Below are experts of layer 7 (counted from 0) of a mixture-of-experts language model. Rows are named router (the router's row for the expert), gate (a neuron's input weights, with its number), up (a neuron's input weights, with its number) and show model dimensions 0-255. Each number is 128 + 32 x the weight over its row's rms, rounded and kept within 0 to 255. Numbers have three digits each.
After each expert's rows: a language model's description of what the expert responds to. This comes from a sample of Wikipedia text that the model never trained on.

# expert 10
router:148150123113113205141120105092155107141148125115125101163163157102126147157170115184162102134091105176140119168140102084116088112097120060121118123110140080148101146121121151177144136081188111114082104145073124126090093174144151129124124119112160141116161110134172182112134112065193139182086175096208172088156126110124149169121114077077134139168188132149081168099154093144133154103177118134169092172202207106087130173079144173152177106110132088103156058154116138077112106135162139126185155051140110121095110134080111117176141116132121117136078176109171122094157106135120101129167159156120111196162121131199120137122158163103124133142138152126141090157143142102169212109153127101053134139079087075149145159144114137127142116123124153135038154157093166142121084125100167
gate3:165139146227089160095146144156113119137069104072118124175103140091151117127151134147113084089161136080182128126114106141150128155211126140155143161102150121113138150089104133126126146187087083124147136147136144100146143111155114127211124189125101131072146087074132102089163113119143072080125140127122081081127105158090075092099126156166129116082093123167154083119166135126135090164088117185148115137169141106128155148123115131131122156089112176122202139082121136189092076092165147149123148092089048151074124102117099124101130182129169160130136098092119171113138121187189109091107117160175152145148114117172165141142098131189166091147162118162118164030139157151140081086121171097127096064103117159171168146127169149143099078134140212116098154107093048111126132131126129
up3:113071135164158079147080176143093127135151116149135073136116108146174096116156108128110186125125134155137107169166150070064068126145169139122124136122084131086100145132118137158178165178186102131106155095168147209088106142120148143128147121059135066173105158099096096112122083153118186128118126150111099169128120149123127104126060114170162111075137096145057140125133095151027122141146107045098122129154113146110124109158057126152121124075120079121113084145067091166115123197108118128077091129165132138088154116120112073140105112121082099130122103158118112220108060125115092079145121107197139114116149140101088050136158173080121145178128090140108116109091130097158139117136179047119124121142099118102117160063111165081155170119098159089124113137123124126117081116141104
gate4:121155111157123113221123118103120078074158159091139153091148127127094160129122139089148165089088080157138103177199166075130125152170095067122100120095135138108145137127140128127169192099102159103114097174163093187138029153109083128111129127133081077087149152109137155133056118154151109156096126160123167142129154148144141125160162126179152167131158131103188146136100130109174216153141114138104051187149143146115113108131063131118113132097074137144117133093105141084119065101115121137131186120113084112136159207137151141088174094163120158146121074167109114088093146164156136087125158124172148170109135126157173156138120117065121115151159113101087153075178167188116195105139148148175178158156118128141145121147144067138089097140092154178089141136144137143165133187110072
up4:097107108156145101085095160130135161105165186127144107106104136136163127092166051112082170105133154104128076117169198159142127080134155123123172073115183152172161141137081094115136122119105132157143183166137134140128139111212157147146090098133205092133133162158140109079130148179121093100128133180090138094139063042152113164095134108128157072105149080151152160129144098094124095161141168152165158092127174091051137086161137090157111090152132191196124138121134117139131127087138082120112106085149099103164074124111074132131117125081107082148126087135143120131144123097126136117146150092089186166131161108127110120162128095109101199104067179122153125174186095069078103173119139145085086116184119098148142117162107188098131092181117099147122184120174126128122118050143096
Infobox colons, dashes. Colons after infobox field names like Area code: and Elevation:, list dashes, degree and minute signs, auxiliaries like not, had, can.

# expert 8
router:148146114174132092079103162103138116171122113136061126197150105128123094109159154160100103115164141171105144139149090116091176166124123171078091144098152128125177138091139149140136153114119085101084168095136102142175139189117113101093114123113138098117099162084105134146128129099098167138133099106051195191105130150090130149085113104153093126166170151117109122118097112115055155139115069077143086129112102149104100105152112134178100140175070129157131148152167110197153140104056129158157135150108174099072104120114159131130054136162129116107145045127117085153182145107138122142162133158120152089140167155162138138084151110097052096113202088116075110108085174184090111046132150112186115145140103224177134100090184087147097144118162116093119146137122145136115085104105068
gate1:121113130154107120127132155132111129106150166141128090130115126124096113062112124123133125127121116153115150128216146150038073160187164124117138134148115112170165138124102155136183186150138165093162184076091127137112131167129148103126144232116115093162098095122142105042183107129099184118087107145128181091161157189133105167118171038146145136098197061133119143093112127148097118119167106095147096087132129114135119068125141105083151086169145077154119123113104144134064090086159123202167118093139140169103103095113193175143128083127159171144151128137139140143135143162104095154091101112077150159108145138139085059151097151120110172115173147131122105128111124074166118169157151100113059167157091172181155151120126119146077130165122078145152104080119201102074139099161142
up1:117107147075154076104093090177147140146131155148153142155079125113075178132122138077142108089127132192091167138078098132174122074058118073138194117200095082150091153143125149092124090124142139129145101141106172155096148079123089089141099092065183098137140116154145176119127189100138185111109189162140105131150133091092085148135092200103122073101106168131208099153099149169198167158102138141159103169139132129153078102181164124101096084104060068092137197162135147131148126129093109159102168089148102167111083136133070128154149155105094168151133137096166117175055137067148126111090130155148144116105152118119163117113139119158121134171092147162135149112158119108108147141152094144121181111146131101165114094129105114160172090135110124189148070082111175131147078124178134
gate2:089116125128175119078144122069137176078148145098098098123058101139103178137142094156151134067074127101159146120139131096084083101114075140134085170087150144112182111166137096131127092135130225118080159168138126160098128110103141163113189138080106147111118140196124083136152163153194148159137130121158150117103157092159117149088170164190161118119075103047128067163065093141114150099108101176152134106076139104115185126105147210167096160112146119163076101072156152153182112079163090171132158146157099157145146193096184128108099107156164165144163123100149137174111144094132149193142176132143108123143195121132114110129123097082148186134154150114117106157096142126125151162091167089146134125090126132131123100122199121105130087075138143107127074079150171134116175125147129
up2:094153158164148100119118174191158113087124110157051083103141113147117134131173167142154184104172088103154075138142142186096134127133095070115146152077179082112122130129094139107159120098183102146076156208147069117122107134142084154143132150117145134137139143145156134072218159108133116143144135138129122055125138100086133165114065174098129138090107103110158139086047128102170114102160099161133161110150112143131098140152122124108085149163122107121082135148138134175158070195135130152158161116147098139144172151114167165110096089079156100143102167133089116142129205099112061065083158115121143159100156065121109159127098109094183184153131111063056137137157102085165087160128087125110138141069129128171097086081144127122159114182110131081074061132152139127088129168127141
Apostrophes, conjunctions, pronouns. Apostrophes in contractions and possessives like There's, Museum's, plus and, or, but, he, she, who, and accented letters.

# expert 9
router:080144124132086049128114138181094132151159155135135091119174115133184162148127132119138111130137134075140146150170166159141161149137184145114091141058095173127116126133072123192201129158109146129114123163143169124134102131158172098108090166125086156049139083151146129114165081144126095132185106163151090150139103125152123168084147128119110186122151133042148123128149151147158086110173173117106173127169112147186184072099138101097202189177191129096138166147178152130143061116104165120089113160069151136062183121138165106147153082147125129084147159182113117158040114202104080108165168147186096128145145155130110125141041099138108151113144103163071151181132126102093125141106101149105127085103107135153135107130114121120113109133122149130180125169122107072105116138169122
gate3:167078097143154138210156162102033147106096056149189082171146056152164110140080144148191131120176123209101093151101107115148164113112104133105084056157097118145170112156095152152133148153156124126130142157153117097086102142070138121107124143132098151144115185108152160127155126124097121137163068156181141080170061123153127150108128113129062154133199149061096132087068098129127146097144143157098112089094100167073196128139113111165062142144148128148151076112109094115158137133123117122150088159130087115120088162138101115130118088154040117141130151156106140126118135125119129165138151178133161132159072125124109186142140173114116121082127146107102190112110128103127129152113134133145161114171129146133109156139128084122109138130138083159052129124109025089173073122133192
up3:097063122127138112113118175119135097133093116090139092133102124097065099109079133137137141127061150201131124175099132096081102109111102101109092177148149098142127111184089115103120161134163133126088130109187133132179134187133092140077122172107153151067158172135105085091165166119141167142114109130151160137136062172114086123154138139077090150126121156134122137135059056108113113212143127181147112141125109085108175142145075085178149141143082116171151099157147085142163123122129125159093180144139144097156186115128103123136083130127064177125187113134071069104143181090064130136093150126074091135130152121136141122100147095149148098068125104135060150168145122187144045094145160175080142171132091120122103094143079106090229090143161146134146106121167082170153115117135132
gate4:128128117151106112131108186096122151188092158159156151228091170112106181159147115147152085086078112154089161165106113066127154193117120094152072135086157136119137165115105098122130140160119179113140108153136143186142090123165200080171110063098112134107131196115120111116090125171150124153153113117146210116133155187139096109119135174124179125113151162156150128094132079101085114181067137150193141124103114111082145123098120136138089149099152183131162097139114149128075142194160142078159194122079096100165156115136117130154098176167160140091118094175132100196112100137100106107147129102126147158110139125161155130130104136116152118126114102137166153126080109123165155060149128120122076147141123134131170198157209152084172136175126145189141111199080158131068075154151124
up4:146138141134134161107080199079067153134163157149127139181099155141089089173131156103098171111097158113126137190154154098147124147112160123149108169097163152127122163147167093140162195155131105096099081198153184144108065144108146138178091094108165115115146108135135122166084140159121120134106074155078144114147124141084109043125132120088131080136123128105173088166149085087098087220095089166151127129094136145130175128147058137162133113086091143149089128146112156144145128157110133079153133089127084138157072097089090164153107159130159186068139097129153110142136144109094137108155062092082172133115159144135101129113168147079111186126155135120110138198147119152147100105082171117166079121105163130092049173130122125107052178095150128148122115198071095145137138168075160
Prepositions, commas. Prepositions and commas linking phrases, like as, for, in, on, by, with, often after a verb or noun.

# expert 11
router:075132053080166118116087128120188155117124124138124131083182145187110095103110149158108093057119103152081107119127142149131116177112117108207220123133157147119127076116162108053106115146192097119177098134100088124111159159137134056088154085149126139169147144123075123187120140139131177135111104114140159169105118121088151150151136093190043138138157104151156121140146138114141145170078098116161100122124145138139037146092086131096113083101144164157151079169120094141101134103149127065117067136170128051083073087139110143153137135143142145134126183127182146155198129135153065109129094073144087114119165133100109190122166153107108105126115089145119130133143148053126125144176142135175156136123046156146152162106160112161125129120172070080108129116143087170137128122125105
gate1:048091071131150102137151201104166174132154089104153186126134126092150149119148134110123131082176117107158118177095098094106183160153085193103116147198154141106117113078164144160160089091195103108138098169166101159072128082131160146132177107104134168141111131135176131166100121109176128180139171085112106141135118178177149148155162187104066121143148126115118091089067063153111084105188121120130082102193157148205120102144103127120160173107079093103168098115103185169187129132141129160197136067132160083109106125120083110097139132141063110137133128108105155107146095129122104128129092166149115163144173112107130084095103110122181095103178144149080165102127118124180185136100136067107147143115126131094108155127176106086164148074112122114101163110137097164116109127163178
up1:148065187078124098091146090129177144079121113140146128088113113156110146131087124100127169147119102129182158142146111162118123161162119146117104163168167070153117108157111139112150067181159120111130091153066109152103095064109165124172096100101113117133120150134120158131132068149163096125144124083123133094102053127109073152123161111103138068099119124134105126125134104069142133077156118120145074153085097097170100087130123112106184205150181071066164091148148144164104171159129136159213122146098112150111153085188112129147138166090147115154123156120119178167139095128131100179124114169169195109146108164101152079106134111122131142101149092132184178109107152143141148176019098143158114132148143138087120144133054128067085170145145165145121111072168099093085174051106145
gate2:123119111156140100127117132089099135110122129149052124062117146086085142155112112172096115107150145187086208144202119146158154156196167128154114138134100157121176107170079135110082044130184170124111128168129102107128121032168129170158159117122166152088157082134105132158141146056169068092122139118152077132138129146140121174059128160065131134106162115078133132156123135119077100086129137130132119127118150109106066130113142177089130130173112101155134104179114154186148142172127116094162112103127116140038116190129137182153181072143190120116089129156081114126100108101088060183093058106132151084115103127153087114152175108127116140131124143084101121141117139106158085103155131155177183132154034141106161130119123115111153175141139142107105123159150072139121097124141149
up2:124103086086131149111126203139148099114139086197063146131096084099121153150093104131101155173131042163146131114111099119130131108131096138145127171151093124163132159160120101096133106151119120136142137109084110118129147127161097149096187165085100130062097131168104160054066098099136176186135173169110126170104083132130092132103135132121154080108115149127075183065194130162129181181136169044126067093145157111089199130144155107146132088151146091147164108111161121072149106125117171142121100104188145159136157190134103103126095125182128108128146107085117092155102120137123151097158155153111112139159146101047088098060132091116133118137182098177110094100138091149104161106189163122091128081138125160113089109190105147105106065114141100164130157094152213114110086158118152
Name-initial capitals. Capital letters and first pieces starting proper names, like J in Jerome, G in Gevi, De, Szcz, and initials in P. Singh.

# expert 3
router:100180147155083185113091128103137161122108142139096078101170086131101123144178158138182135166118132068136158093107141114113086040125099140159206100146137120142087131154132163087128082099107107151128073121165157142106063101106130124138097174101188127182125125178098169174122110135181180142210153155119079124114101121107170142125100126143115107081071125108181118118103157078092183151121120186148126162118135088117140129093142140130092074198155166168121066118132129106114138107094091087133146147073118183111115128160174163127154140092183166118132170171116156049139134117095099103066096117126091129177134112115093150088144100085171128156139135114147118092106102141169099163122135161093122125095183108059121098084032117102163120085119185139116140122190119132100170148143104
gate3:125144112119095137112138179138154100121108078158132091167061101084124109058187109131153122101166150142102166161151142114105134136147107111178133059168139092177165112099145114164077084095159151160063116065132169080135114132089127107121140148103073130100125192108084116149114145096159174150129152140104200156165083155162138155155101158051124207094137163144088125141163108108138160130080131082102118094145098125097150081095154120141131106131143097085110149126064137122143164151143115092113103189133106172064141150129152131102081152121109080176116139111195144133095151051167152137150091097154091166120141180142109122174160120097170131093132113110118139123117114115125158150159109091220101165135117111134170096155125121153220194110098122139063162053129159141158068103101118
up3:123104093129164196183118143134103190128126150148160164127139152116178184134106129108166143147114162062069129145074107113147082084051170147126109149150198105086099095159125157147130167150142146142126130056142155140092154094106081134093128134111106134119134070110123131159093165176110122127164117108125099175198167162077131071207126161128118115132091108116163096089122142123190172096135175092114112161132141112152189123119140114113214095089130112125137161114085187085153088156151137187124101110120153128142137129138148058132166072123122133093128118171136084145085092158114127170116106156117196175105172080150094119105123172110078118137145083125125087213133088169132141136148109121080123137078134056133124138145161160139140109176128095162066101182147100095073166087136150
gate4:066162135178155108172097074199118151160106124094162141129114100137167145138112154149127147079094158132075115173118120133136155079117144147144135099112106173163149140195136159141099103118134100070158145203125165081142131152180200151185128168099146103142164147185162101122114161118113097123167109132096115146173115144168102159138172189092060083158148142129202117076205099123099147122126183113179137105182170151140153110154149163196098129100115171100097176165159135149122131125097123101110123114107117137149157167140180143129173104110137149100134098169157114165125045190149110158133176100166167075185141092141136123133070094101155110154108118100122139112166165064119138130091127170134109090114158104178091090083134123092078167111104125166143130122099085051197135128110134
up4:174119141157096116085133099194127199096128135099167167135149133041103123143176135148125151137177126162094112077170159177128083171121084131125164106118065129173115130156156170127100128150114099141141141127159071153133124120134167109130171097112090116079067182069124115126110196182074117118103108120189063132134163127055150159148081173165163134091103201124125066139088077093161139185089077111132110132143084169170122133127110166200162124115183146126135160063142114120136142111115095087112120089129193132129081154134077071137136162145179110144098188111117156166130154097108111129127174172183135089155125112161113165191131124113132156107106081126113105082155099162108164128150082144174105175173120109105134188145080075168087125123111123139120109149127106137095157129129127
Space before numbers. Lone space tokens before numbers in prose and tables, plus determiners such as the, The, his, their, its, New.

# expert 4
router:102115110119112131120165134072161157125137174132064115134115189118154140102123116129171176127109168143108134074106131076122159079176099069108091103172160137150127153179108127187085111078077155101101144241152165074166090152147124125150185150126136095164149127107105131138181068183138092138167136125157135160135123177116112105162131171097133100137130098091096066116145145110082054137095147095110153061065150145096156132125137101115174109123127135121057151122095105164149110104173148118050092160165067123178127100127121123116133167044074191110081132108080153157062147136125139164110150155105149186146117061127143129134068130119108147121096135058118125152154082138173141130124129115176161132156149092128158167160161151130125142092101148110102082182094152090110124130126092
gate3:157127114129191181176160097108158092108084160090136055091175148213130133164133174104082145108131135158114164146165143119139121091143118081123110153070132136129111081116160116101095162185154120124125148169137123170156111059129132086129138167160115073115177047199120183114141124111134162136139136137178191115184120098149195064143152102096105123147115153161105141142152076181080186160103149133140118199083180086107126096140112090097102075108082142083122134100124123118161177129125176153128102202127161079108100165120136167129170139081123100145161075135086054124153112099127141113120078066127151114074099145171152172127118140109161104175098100117173147164158119135114106142132147145128118157105156126141160100095163148139118205136122127077121124087159182107135193144141146
up3:127112102138160065096099118110127121181132149135152123102061127179128127128166145109058179149129068125054124112045121086120163076064155088147084132094123148162076081131074111159193067140098129086165175144121153130142097109111136126162183151122105110103139158083122089142122128136130149152118193134077099116164118131118145110147196152116126114170128158110067172120137101092114104136115139086110077131108161128112192124090153138102064156114104140092115169128157101152121080177153112118143087176141152117111096104107135173129142140121147113121131113135095104167187166168134152100149130114138130190087113136151103148117069067075172127127112176209165118194126083083093096123102154154227074101097074104155167094136171116125153173098137139151124162129093144097171121139152184
gate4:181136142113127152135170095089085131156167140172170174171117146033117192150197128093141134218100055090116141106138120147078144084125089128133127170115128171118100171168078159139147119141146115146150147107127093135105138132077134114147076110148115117114182158112067077141144158172091115109121109164100053101135075150102175155138127143113174137085155059144127133064079128107083131097131175136146187158219126151105132147140141100187163093112126083164119133094087174095144177128179132126073076095140146150124092142163133093117136131115117122105133084100127170167172168164172085145126140157138184139156173108128077098118129145190110159213116105170116122094121088134132144068156170107134130136116121116182113152159146147156086142130153095185090181141105138116092115109136119
up4:128133143112103113155118161164062213130123102158096093117152074199103097087101096134127134087116140088131146143113120148162137181120123054152157131093124159124178151097149134145177166120122146177117216137119154191116132159156169153157095104118135130117132185136096161123106142136123142156087139117086151153125082102141122182081142138090114114125082134139136112121118180163123117101124125083106127126065085128078140128210113193078119108148146064092169105168121044175078050113170168121166119077127104135168110162065161129145101157118130062188156104100160098112142164127092116127139168140113122188143100101058096105147120076114174152111066145127197086119098162162189138162138169093133139107138107109090139083095148087137117097147138142112173120110173151074150148168127125
Digits, heading closers. Leading digits of years and quantities like 1937 or 125, decimal points, and closing heading markers such as ==Early life==.

# expert 2
router:174104117125148136127089100124078155129082150125199128118096138118130040130106113104175196163154162096115097154167060156099082134110124125085178149124076175158132126157148103062108153160111170119173115143121154130117120133100150206119139109168090150126163167143184144117164116116113093138093111161161089140165098092150111134086116103124155087164098083170125144165149087078125092087105134132170158124116120084104134094135143044129119148081148153130096140103114116057118119174164090145201153155168101161144083120143107171094107159124126054079156093131121169112069139133135127079119153152112183141114123104098101139145152212088145145166080122168126152176154063162101145077105157130104086141073110117128077138072091190081174150166132107190106155167116132116084111102104138
gate3:154147060075168068144117189130171136119107111146075144126153103124111110129085099124099128110115131139131124160090113166112160123123074107134132182085113151086138084177123114212132105104099142147141131112094085161099169173171119127163107085099156178118168053083095146073130162126080078099119082124106132123088134092154182125122135153107107165083112119102126139100093103106107123164118114191123107105145183112177199080066087131167136121073174117088106088162147130140126123144169127120146158150040079107112159083060143161086134121170155184113127138131112120136112127148112132109153154096145164211114151110135114108155091137186133123088110144126085126125082151181060107138118092129168118107086107146200094126073201164106167124065088126113103078105117087097182141143125160
up3:091107133172129062093134108068182128138103100141089113161140112165108166116194130121170099177121112122066105149137129134127189153178109127122119081028151140169145175188089099139136099089137071111117147111187141156203133122140147178155124113080116163101169159127138097117152095085161162162131196116155159162086100147172095121102115135182144121140173086098101127159139124103136128111100123206176121132146182144122116042138132161057176147165125096113121112180093095126106091127067164129097158120168159089130152118091118107086124132127141125076076144116135126156103140112110162080146081120160111154134212120072081121065110143093128144097112179145063126130145096139157119126128120150135112108101097187109184156149104127122118067087089160083111131162073186106114120154149119
gate4:122123137134134112065175129192128188136158216149095162126133126109125141084129176146158078174132109087143116095105138109127152146167140111128144169093149118147105137163080111103142118062100065127052123171188151137131096082155133080129153182118108111095157131150135112106142154072139124114125106161142146113138161152138153144150114159140069203153157107163102163152145161147096066127114164108104104144056199105146083120063152115173126141171127054122133131108155118102134104122105114155117129171120102168142121119136195158145180152071079093127117117117119082017104122130110122121098076163139122134203141136104142114140138154205197115105126159131166085111110111126112140169181103131143122159130115146046150129176110203191100128172103143085074097102160134107162155147136124
up4:129067113128253146070200085167155160133126142110104075112115124161078145131137082164109148179127146129117122113121095138102151149146178080131133098074152142092144183145122182103091152126149130083140132151086107147094097164156147118116131067095139174149136141128158126096077087088120140146135098165192169121127149079139135112132118189116118104160130123146136171104106098127156138128120144117057133087090160175064066112122123078176130162142111096128134186148139101145118107149148150125134122167155138127178076093161106104139200130138136112071074147111065156145131131135135152121086140109175108154186117146156080150116110117095143166039117120134085117161017069146101177105094154125113106157121140105094091190118119174143086053129167129110131166109150142091161119170098132
Section headings, blank lines. Blank line breaks and heading markers before wiki section titles, plus heading words and table headers like Demographics, History, Title, Votes.

# expert 0
router:080188120182143146144130130148189119112081175144168135183109159137121157156209103130106111093100108133111095189122181185123173056116136111101105165120127108117162102131109115171146136093116113127076085101165114155096077152154090142136130161063129167150136110161067154140067124161070128059122167118131144116086139097131106136187109138061165180072171150142119126115130158147102121087099160112085137115097094139110176140143172168138140139124173049113139139097114159106107137139158099152175188105101122138109175105074162163174066108124130168169168085100175084087110105154111184135164069130196176127126109126183091105111061083141144102107100114133148086095161112152070142138133105132105126110172120091086159174155142100147137117165070122116133128129092160161143131119058136
gate3:152052142189186092119140133155091168183129145116176193148117105135128142133119099139098153095102086154100151130148120102124145136152107098126127094122107160180143085184068132153090122121137108133160122159066098038152145108187148076166098148115174149111181140139124122150124127143087130103157100161156064054092119198188174135105175107189157110121084155175171125113141125084115088106143086115097100065114103177082124141160061155140098135155128116162152159108095126169108161129138200174109181104127120145192090150135128149102146123146176104149120086094120097148065070085148106119161171092120148190074089147094122121088097111154135094184153147134126137169164146115173127189118180116118106128132153101137171145119128082107126075129112080142109132076175159115153095110094161
up3:150177168148134180094179133147174142185119181091094113137139116144140073105152129101170125087119115145144129152167106117098113109111077083084098146084159079104161159114160151144064119145158142074121115150108141154137162153151129126184106148091108145107041194073176137111061139121134131102062138128103127190147180173089119080157130076142114143151167161157123141098163162140102060127160115159128113146112101176130114192148117172158113119108138165133165076095115097146121083167101077157110117131146118158113136136121129159150163123164147096123184141080109093106160133055093111141142105129095118058082155150113128066155100082052138079132134120131125141127096140148138126111052113060175125080135104136111095104105156073151154139111077176067085134088125122084156172064076143
gate4:111140135132133091168203081108112171142179125161101136094111153171107170078134152105097118148102121096200111169092136089148190104168102082087127153126150126167146137154146112120143164142154172117164166129105089104158113118052101123155147206110102182099162125107147146110210091126115076131108167173115151092132135154134159128162144153149123129119121162160078143166097157158140124162095149138110106165161144131159127142168075197148114153115119126074098082139134128084090117068123134162143177149070151110123151162123161089100108089082117157081166146126165156117157106145147199134136137145148104177107119160146092080086150116121179125131082165172157100082055130099181153067126179124143090128078142126170118103134161139120108091088154111079168200110126109157162007151146141
up4:091137106181107112164145105094150151131116134120142094103109173161104128150103108191088149157126182119198123151117116140174175146178065138087131092097140116123119099078104126167134098156120102136156153155123131111159120086152114097135062093147113105195126053122139160141186186173118132088120154075082125090143195149111046100132140122120117088089135049146162071098070127112163101055128103087088113150068143154122128164173152120100099154103140112177101155078110152120083117123074155148130112126118091113102127097110103140118131187108102170107123111115175130127095150151123140142128122164086122138084137145134149091139226117044194165131040110069139151154144141116123127154122106125136135098189114115133127119157164115077097052121094089152146105124088162090188133074128116
Line-ending punctuation, separators. Line breaks, table pipes and closing punctuation ending a line or cell, especially before dash-list items in bibliographies and infoboxes, like 1995, ), |.

# expert 5
router:155105101147078142115166136127116112156177073100113169147123120083183157084128119152109095176150104142137153131144111106155151121075087151107051105091071141129160146083148085145140130156074116158129175099169095166197143123154125167155136090133089125166080145055160123188037114130083099134090074152153114180097177171116124081143152136126117102116087128114097112152077126120097101117132097077152128140040125137108160180114122169144102161160107134162184197100104100152164144147126163165099071160104103134152128076132111126059112132084136150104182114120130097134085140055104211176126143139116146068060112152100210056107109082126107131122150130116130177109121168177123088154099092129210104145139147138139144140174154103139130114133102139125136111138139114106152139133170131
gate3:158071116088133169139114118147189169127139136147105102087107141079140125153190110142108087131091147050148133138135151105146185116129102104097187151082115111107147086108122169145138100059190149208065177124124208152132151180105145147083155133156135134132089146192105101096108130203064127134174166120107118132165152124138182156151063087128123132090123152150149093128140107108141152077097092145126069090130156097146123127109068169200165081130165095111127140094082161107076071112126171099131136108105158115201148105073120150161160089157102148156140165157099134122138089171195161179138101093081113156094161111176170160148139100127142123124150098144164105113138122089153135164126155120113121080126195125173165126149122119135077169151140141144088182105180088115092151156096110
up3:120104120131113098136063090054124119131078095074142124155167160115122102118119062131176130091152116081125089191169130117140061108096149148149148149109087115160137182116167084115142120100155127147201189068143178125118151053146142078128152134097121162114094176181141151149167141127179114088151122179110139077135154151145131079102182135136154138167110075117160123137183117187144160150168143130167112101137213109170107138123164109105106102099136181116157091222083146125129180084126087079113117164116102109096117118151099163103193132138169160149142129130140116112105138111101120117145170171112151173120165153145121100205126130127149065120155169062210174132202150140130153211134098155121114120144103137144159114134142136132143165067137089133114149098110136132121157101131185
gate4:094107108112140086121144126087155111142101106136158089142137169163128042162112152057088143132097120155182106173144093111132181104152113125168136111105139119113128096088101180106107098122120163120148121140130083141115153102153114125118118128136104101121086111123170058122113117176118149165148140179149096159074103162140169151156169149048153075174136137089129153098091096085188100151125157080158092150132189122135153086096159087108142127148126103117164115135131158113102050166172129092101167176136122125174131156112117146110162149144104049149114158078182113109071139113177115125126052133171174142135132121117158154157108071117114056109144105118122101158140125149074153116191097148151138164104133061165181147033069102158202153106160183114128055132138164122109163197123128
up4:167156118149139105106094122157165098159094157128185145092065090127120121168128064095138191163134117161082169159125119137118152142123149159128173143108054131109125139137082154170165145138163136142121077147126108107138075111218100185114133122084081151092118105158141102093145165171146141097132128112155105137149072130128130125142121111116147152129084087141123155069151131119156104130106129138128186154178154123130164132122110040106108103150214143149118036141096175053103132078110141161113189096139181077130140110063092135140143171143144129174181163068177133099104156077153157088132129098170183124132143089182101123164116177084153103141102142113114108170109111149079157147063138152147122119118093111143114081129114063129175105188187144102160142148098120202114170154163149
Months, places, last digits. Month names after day numbers, place or proper-name endings like Jersey, Tunisia, Science, and final digits of numbers and years.

# expert 7
router:099107203153093098164124116127078147149149186129145184112071117175117097152085087086096108091152102150131124089161109116161105185149144175096134190156130157141178071105168146181108157205117154120100224095109142079133183093160105143165097125171166136129125113119157101085143181132107200089087145117083128090114082192173103139115149143164132090083098111158129130115125124091125115132117124146079109140149073123187117098152162131103068154068118141117115135155096109162098133129109127178171134146128132086132147203099051166124147127127134138123132060108134110166127127077157148128053138126113118169128099134129143124128158125153156078106163194075140136117104150144089095129078140094156141137194150174166125136129141196189104124197121143129170158081172134142175136115112124
gate1:152148085179148177133144153145106092149090083119070131198119087083103120123139178142122101136147135085130132106159077157154138092041123145090125120068142161137165138109143145059144142119117168105113177157121202143145121138139179144137169135097138217095156134128177159130133127104061125109170122176160185122074138105211108099144151133180170160110093120130093048091111080081088134051100160129145110090090128082093150140210144076197164169117088122118108145095125134134126166089149110140131150159110153101097141101196119133101156163074129106125150083097137125096137130138109148134134130164092125174118188114106162147099143116132134140157101103087122123096199161135112145134107122097149120104125137161162159130197114195131079075156119097125151103135159191106178167100148123
up1:169088100143144128094156101104148103110077113168107097131107077180140122131143088089138151141103096094063129154143131161184116119127065139080123175104147170152125098201130124085151090105065183154087125091120132191132135120120148115160131140063156145124096123124157177148152063075153114106152158151157120150146193128111090138169123116127189141147135105092091125170080135144108165102130195092147109098084168117112145080148095151155126168178143138108108119145113168162126110064188123121152119130145132158063158131113182142177112134107122138154151088137186115156138194145066177159087097120138081094105134156155112174153133087116127131224112111059104111162083157089116098166109188080108119146119161094129182131080072146124101078160164154134129134080087181098088153124136065
gate2:091116082178093112128125119084116138120068126145125128136159089116139194100133105157081137123075127175141118167167121110133148137088151148079118121178113128134119054130060130095164121185060134180087125117137146114097137098126071132135142184138140141075221109161134131095138107124155174155138079185119110142167087115148082058185114178167201170127163129129089064141126066083101083116101121154153152156041134198141117099103101099110135093140127099129123147181174137118136137100124123122148111116132121178131187137180118104086123167148092110171137135180151171104130114168124093091067156092091143110172157104143109092141141141057158103127095088131061082076181118106110117125170155090180119110154124158126158111126131143144051174122121087140157146121146108152124145170159091
up2:091142116120147129189191073164128087138116155163112134125115173096149093126154142136117148122181170168133118200152121142129130103133180135167184115136071111117104158128068186141141143144130152137076152153126144125134173087094099158127178165157129189131110092115158140113110125138094088118138184114166147178078118136106123114119079102137114108144106129123148137085117135094084197136134184120078151124048140122108137140129156120092102149078085129107140123096166122076095080149135097186137101155150113165155161144083095075118029095099181145107128171112122133135125132105105133050157133083108177158186107105160132142166112106175131169133094097090140112106116150141142058146130092041136065131107094095124118176145203150100140067141109146108076159106169143093153027111112081
Word-piece suffixes, adjectives. Word-internal pieces and suffixes like -ic, -ation, -ian, plus institutional adjectives such as National, American, British, Air.